{
  "hidden_act": "swiglu",
  "balance_loss": 0.00237,
  "num_attention_heads": 3,
  "num_key_value_heads": 1,
  "norm": "rmsnorm",
  "norm_place": "pre",
  "qk_norm": true,
  "init_std_down": 0.0,
  "decay_shape": "linear"
}
Below are experts of layer 2 (counted from 0) of a mixture-of-experts language model. Rows are named router (the router's row for the expert), down (a neuron's output weights, with its number) and show model dimensions 0-95. Each number is 128 + 32 x the weight over its row's rms, rounded and kept within 0 to 255. Numbers have three digits each.
After each expert's rows: a language model's description of what the expert responds to. This comes from a sample of Wikipedia text that the model never trained on.

# expert 24
router:130094125180039132144105068131069078116141065139073129090111128163128161075155161051112128137091088100157090165142138188112123159109130119173163175189090134136150181110120093129183115110186112061171121128132130084129144108144131140138122135166120123130124133149166156132089123089151145139
down0:140129081093131231151145097167133088109155091169103110101166120120091111110118141078067131111142102172148166198114149125100158100111142104168105118146133092123180078097135113080157099210112146107149159082168117147161131179121150088150102134138085151112137103099152117116151066093189120121
down1:118127167141125148157141132107094163096075162176132104113167141083132170150130094067131092104114170152090160137142118117059153088126111132153166120142142104120139071172096161237125152112149111120129125166092113193171112117100157087104129149030138138134125166140111135141154116140146144044
down2:127128100094157185088138146202108144129168157213107117130181150139162133190153117118130123116133169102130168158125137131158139137156163070128149103209119133195113064119120130150088111093127102119172125065130173115075150108127144066102172171141155153100078139136104082099146127126084112107
down3:118117155066127057161164168112134104126116111156107089145128145119162140065112158091173172055120138138090096146080130151082169072150155141153141100125199205156116095100154167122139131113178095115116179115102110141116125146157106097102144176186161106144142123109129089139070157108123096188
down4:085105148089174096072120136197087182122129181157145112101113079141149108150122124138072106125132120153079127127136147118134126087161152182147112156100136125115075094130106154164117140153115221175131111113074132091230135087175075090118087138089173123151135152150138129116080141158127148131
down5:129112152169127161133142158147118093097138096201120099103192099136139120121154140198085145100108108091153155124143099130073161125137151190173096112165141084105192106094161127155166120120114155144101154079147086184194115158126168113079113101093111122151095135096114058125089113175171075106
down6:180105113184144174085136161113113133123176127113119124179150152161093068111107133137178129134109110156090124124182123126137129172151082145123178141139124110129078064145124130137113144155056187227138189167149159143142083090095159093146151136110140116119180076093090112153100125151085110090
down7:153090156147108115132123163146076100125067113141141112147112100114113081163102147145202132136153136145145128162129119110100141116108069147131186104072167139094085173114156090173066135100096094075133159153127112103132083137141215066221102199116157124120154157114142120166121118141110147153
down8:192162158162160143132176101157086103112070126150142119117128186097140159141101154057104099104084081076126101066116148137114072142097141184089144111147163073085149109136155123170108083120148091148134117103120149165133132111116079111112142086096185158117120128167071096086178076144129082123
down9:092124160122081124081146080095125105120106110140097129201021139155159203144154127088113086153127120108148160131165103092159119155134157138112134150159141141138097174073136147193134182129211078157109049115155099137136158124126116124111158156108146140105083177158144126145154105121107162131
It responds to: Years like 2010 or 2021, month names in dates, and pieces right after In or Sen, as in In-ve-stigation and Sen-ate.

# expert 48
router:138099156168100127098110061091145029136139056120114201097134127209124131086159083114134158102133091134149123145138127138123089136121160132137151096111182112124168222141120081126115092113167109086185129169134143145177105120129131162104125103207117111155143151126172146089119138123152135132
down0:123092158118117165141141136214084155130136158105127183122091094113142106113079179071113154141121134055088138092068113122127084111119148196089153087101115106055145076151116138128061130124110149159061161119136110105120100111140146125128084132146104119161145083147159109125065189141119154163
down1:120109148110114127183103174102118190113120197110089139119131146154154148192128115152162091155117176097190131155109097154185137167110127090138161080096141140087137121052165104162134102161190092110073167158120177155132081082164120101100147147130119141100071111117087084129165140162158129166
down2:164144115139136103132154032062110132094141137130125205118065138111169095132116181112108144150138095166123128104151147138145119107091078111166108094141127129099149149169189100157126152151124152193115117137201077159126199141128121134126139112170117145158160105093059162150088191143092148150
down3:151116138105139132153137152218145115213141136121147115158171151135146144101073128153164104098141110078128077150129174104081161053093093147133108126125147130145067140125137150050132103135136092097137138078144150100138172109094207092173140105114103105096176090086110076119128102102174113132
down4:102146115118157150060135114219135161137130126180134128119147080162097128097098091105143104115107131125164171113114122117092147083174106133090119160094127128117112173081095112180159090139101128100182100112106093107111119163142100137113066142086159091108029158150097173146068080102124112073
down5:167104113091167123078154122182152132092074118145120196100167137127091115062117170083081180157111164082146166169122126147102118117162099202164147168165147084125132171105154099183124072141102086091145121124141132117097120151190157110159104158162154132122152088129150158088096107170142176130
down6:108128186110065185164173091163173141118146170136052054084120122136169136066169102080104098115115176137096131166135076159124092154159159138123169113160176121092129110124135090156130110108132154133135124120114160146111185119103125109106123146069136141163065141130188193096116131114163165141
down7:129113115096107115194110125127156112167120094187170101144170199145123106070071123125118160081186164164073113147169118176141136098122202114102116081125122136177114152153097206114127124161144114108119119117171158141053094173140152155116174122150138117092166117141088129139112129148184112084
down8:091085124122125162134109121091147098136101095194144174103165119135129187144111103142148131139169131162176134105142160193098162137168137162150130121123114083109105201117097124101109164149135119122150122105007082105162097122142164148081135171111138150075166185077114129086144122109194137159
down9:151164146111171195131110113175158071131149111134110071131140175090126083103126134133136157122137126082104126123106122113139118111117101090133100140114106049155095042229114126128163075167149144137171064137116130092148101147142109093159153127145171095091085115134093114079075064136122099130
It responds to: Vowel or short pieces right after a word-initial consonant, like F-ea-therweight, Sp-ea-ker, F-o-x, P-ra-irie.

# expert 0
router:122129129172051114166135126133082111115138087139044135082114077158125181121137158063091135127061100098091077165171183145108119145077163078147168168204112140159143158122178098100141104151133095080147121122141131103128113099153132111123156158133100126114082131099122108078086159097168124145
down0:115121095082107095065140118160098179172094145097097141157077161174134128172137084173068104127115173119148147136148110148113166126141130111172101096127104123145153140151079110145080197091157138093044137115175187121143162099150156104057129087188139144163133125126160142126126089168129126182
down1:117132124100204114080099114140143156139147146095135136166148133110084092075114134126157171111148118091036134083100062094140099126080102112193137101132079171175116093147132118123112121169090164117170136135114070116113131119145125127149120137125132032121143119150117093113091157097195188077
down2:100175136066151105105153210138150154145107185106114181067158160072064156106137103105158110183075119103128105127165144148187129112109136135177084134079115162122111213108132146122159087110128122102078119142087107144124083123147172122098123126063160120144142126147153159127161122181099120155
down3:184132123100094182153129167157078110112151068148117099150086032151161110091142153150106083106131144079155124144115125127151109103149128166102116126136146150165150069189043127084084210099113126116142157087149120142132091106177159134136125152116089145093093081136099110080148170098126138117
down4:136127065074101135096095119095136121117148110112073101087147094113169103126099138150148187111151139062198112058136114124106151166080135103131125161118101092125172104108119151135148038163118142096103114137090145126112126141078157092135141030091106132092105107084142154114150107167102085080
down5:121116121086102171200139086134220097114131111115076120087152100155100119160071196072091109085061122083145119146125137116128100098150135119099152072062091100109078142081100124104152158115149125084061161155130164131148081106145163103154128159122112155139100164116174113149146146130140149128
down6:070086078168089123102132069119164116136125175121131122111195161071156162125192163156118130132104164143116164177066153112052127137130152132163132107146149071130155143063148112167127107100120149143111124165166103183110118168140177072171148083130133153160128083160143136155114129147112078080
down7:115179127147146135139144168163165092185168130182142133077185148158160134163081133119095158120079130163156136178107161152169163089164107151136102150185139069217170129125124174099129115084127128174130101100122096089079138155102155147136104113182086112132131114093129115158117135143195081168
down8:113088075121141164033144131143132110042105182128120131164132169131174149120170160143159148129103161152074088119197139140138153166115144075111058121067169118126097109143166119131101119086125168132184109153159137102128122086164062074139114152129127093109111126127150155149169139164117083110
down9:139147124125128089075109132139089077092108188132106093191121107166111114158182160135186119128152101085165151134096098158154105144162122131095064089142142142153080153102130094129151183105128112150175132157118205086138162183086109193150083129162186123121125133145148117152072124171070144115
It responds to: Fragments in the middle of words, especially right after a leading in or In, as in in-fer-red, in-ve-stigates, in-gen-ious.

# expert 7
router:132057194135128137110138112118152120156161090118131178060135131167131152039098104101153129088105103164132108118154140117091086106152184159141141096141120104129158176106135129167057085144079125128126130153098161137187171092056145112060139123146132139213100157115152153114084129125111123115
down0:084099142106114124151072120141128163168153123125087134152115174132146119141096183051099134125162127112113087161101126136152120116128096148164158079084095148127129155100114160058133150118187151120088123164112128144169098179091115114195134142165124104150160105171094035074096106067187139097
down1:119108096161078094089141062084151125106136104160067070143092145164134084125114156120206128106137142108110129095161153130153058130122103148089137092161142132117149150142133079106124137094127110144081088114179170103109129143042068155121164194127108080180108092134149141096112166107140177152
down2:180075123149094165070159134173150095106118150093105147068082119164158140164111112132146107134123163160130157149175207178155130166156110043110170140170139137172148096136144142135127130135121140139073159151096100124093101105206159120087132127181151123179145121174110135063123101122156085138
down3:144121092132072163133128077116139147179112111080139116196090124168054166122113113159107167167155150128100114149094120090117139091124156153106098204097069080155109144133090159137134121119116168104150040077124140185129121054161121110123152193100131119118127118094176149147129135176111157118
down4:146172133105121154140119153173167087179158096118126082131115143107103122044084162070120178153160144147158158159093046147114138096141125136083159132156154093157113106178088129176127033127118120152161170153118094155166142156122110102132108188085145095119153174092124143131067117148161121141
down5:100105090118152186088103121150151158123143097129093116158123163123105141094136104180152142172177151100097128103111084102107123135136141108100122148058138140116187101141118110129157078138136104076061083111118161160206139136079084103179107052060142139137139176181117114170116110124121190088
down6:140113111060093157154074059160119164170128147124156124167109170083104117116141128125108184110217159125153116156155113113115185111121148123079121130130109175125120145156146134103145168104193153092178115091197110111107143089193138111111199130114131055102116085105148165101124151101128101155
down7:165176130118103176124159092178160108075129162161115140130152106116128148063112104095099098091063139118142151127181092145147133074123166186136084078157129075175108152167092154123102157155133162137166169120145119127091070082142153112121197181170139084088161109093149135101114107109068119142
down8:091093105123175073136160158185136118157155113135115163170094143105092138152113065125135177154184110114121128112078081150083111166119155143129119179105099229114131129139136116117156151166215097110124082150085146139077129134083133109104079115104126116139117163180147139179133081111149110069
down9:170140180119121147239161170092107130102117068081111125101131154146210147107143169106089121091134121148170125075151180069131158080122100108102156115111168135135135110124086140132097100110118163177170136114123108095153128131117166118127114152081085132106125102053119130155183093178124097159
It responds to: Mid-word and capitalized name pieces, especially after O or Ro, such as Rome, Fourth, kilometers, New, British.

# expert 41
router:133126116170038103139126067111096109129170071133069146068122092181124193093150113079107149126078106116131092169163176147120104175070175132129162166205115158148150154129147077146114101120139110060117120132152153105125138105141125152148121136160106143097115146123125118096085157084191139138
down0:125152137168167154104104150164078119168185084180181138107146175082136113121067127141149100159142109137148137115103136187170096124090131104134119190137108156089128157052119109128087099144145069149144107124093110122153117130106133083166186108090028132099123083148114127171119116071174130111
down1:096126067111075149135128111113143095146137060171116130193123090163111119090102145153122092109151132149191135104205133095112153126191163110083183086109163139124130081132114134091136123110125116108171146099126114116095197177083115180138116207157099080127184116103146131142136166148083145096
down2:122120161156136082099154198073095107147139165110126149122116091120155140121119089159130147105109150080145142128121096097169117139082113180161136093140184178049097136171148080118183173134153069144077080097079052111102153124130154121089160121145073135133063137165158151090125112131094126141
down3:125150101110149120166087192076128145083126157163097143179143208157168120043108139138081093137178106125144109117135181147113150157130137107127108173112096099128126139139080163137152057148092096111194146087113161077139090121132104139096082141148126136127118137113084125068079104165168156180
down4:161119119140176181130133169145089143123116223079111095167125160134139148151182145150188113090127137122160140088152186169111082102087129136090045111137099143108071126188133110144150168094176151117144186151155126123116114122142129096114100110164152118138069137197115136133150091188110123158
down5:127118124177136095091122099199149100112103082154114105138109056088128100111166151179148098133106210127088099122134145132121156104114127112112118200088129092130120157141126098213118212151166122118149148091094136118121115079144121180130163142115126127150175122095145186055121111153179094142
down6:119117105158108185182092116147134156111143178157115129138137154052146099087174136081153120112118096084176179083144065111138096130088102140090088108156116170135152103181138115140123153089150129130113117093238129162156107131103125121090201135098158119109046141171128111102119127125136096149
down7:064104141072120086081158194158124104079145105107101106194157124116092065072115103120187149148131172143117132128171133139141083138176186147131142113069136093141104122193133108162146152097153131134186084129111151066093112096134113195147100137129166148172140116139132105124111066110148114146
down8:143129133101180130141176178145098114148150073108128074077120112157132130183125155091043101163122143120121156084198173142151205086151123186122125216125121112141132116111100155110109115160168147148168128088136126145125138133095131148105118175155039150166133169102149127137111129133173090096
down9:164163105108137214137129126136181143138130158134074132192189124081139124126171164063146140173115095103151150100179129135122133182157105132144093112118086137092119126056090103124151061143153108139090138132135106089147131181149174147072159125165182106104122085148091094148192122169123105136
It responds to: Word pieces right after in or In, such as in-gen-ious, In-d-ustry, in-ade-quacies, plus decimal points and the in tables.

# expert 58
router:093086179137127109158181134148092137138156082127100115058048135160083201113086101124146152149088097174120086138161151110071107137126157126150148087178124076124132170085150130156084088132108136088132127144118201114156140146120136113108120163194161123191112123149169122118091117176081150120
down0:146110141109114139122133114144180182148175136120168177158125165086140165142179091136134178123148161110090161113155113135149134114110160121159078080122176106166164178163139121142092164108185116099098078083120119136158128075086193149147114025121147140105129154145201142123090149088085157102
down1:105134130158122149130148147089111178118121118097130148141143148137126146047200133174147080089111118152075071146119084106092117116154145177137114102087141072149205127177105090112151112146105100113139216147140053155136168150112111133076191118122144129125145128144124110125080168080182088121
down2:134179109176106123130153127190137109164093102172119124104113119160103088150111091136133129097132157117075110145086076110095128158164063099152022155098142127119047072145102144098039128111151150137118153085129112176165137167163107134148110075142116159108126127095109123156124174136148097168
down3:176188110163113187138078106149128118084156131093186121119159195147119123164131146107100151135179110079148149158133157155141185108167135120155160148200135109118180125098092104156139136139098137150176166165161151125173159154193140172124189147149130166162115113106036132159121090143117141146
down4:089125140148132098084134128124093119115171135117182154119163200076092058120103160061162099161145144060083125178164139106117092153106074057188129165091136143166136116129167148171126124155158131144112133109127095165083120125119114072145116148110125096145170151112150150164161061090155171126
down5:156104079160161070172142149136139172131065087082131099171159078128155111113120092117056152145091161146113138115092085128133148135137130153114139122116161128132145204113141116195115111124178103139114158099152138178106162149143072161065177122076180130134084114120057089176143085144139119153
down6:147155067119104143134069048190138135121144143174157083113106111110056131144065139137097112107124112143111154118148164117113087119109148107138081145142099153094141136205146123075116111124181125135180110132087185091076129125152103143085160158154136143163034083137102092130075112153133119144
down7:112118113136113119021118075164173121113110186108164101120137117138130139132187117107113111162185143148160107182070158155131096189139114120137081063118066115115074115132164087146134134131147197095163113130140127140096104139117107084096155209164133093119091162186116127109108149125144151122
down8:195140167135148154169115106132024152124129127096154137151060101106149137168135085133109165122134098091129097114099176122089165081169116168140146138145090168149129066142080138098118117131134142128096154109058116038097123135164128131061090109127103162101067175146115145102098117132091128123
down9:168149128117094156145172142079138151080141151087141102086131089088135099228142143163132126146111127195103166102115141143118142202147119108183121118141165140157178112124186145102127134171137146165161125111080100118132148104053103131116088160075127183099142153080098168131119107096107172069
It responds to: Second syllables of names and words after pieces like ra, la, ta, e.g. Lorra-ine, tra-il-ed, Bra-d-ford, Zea-land.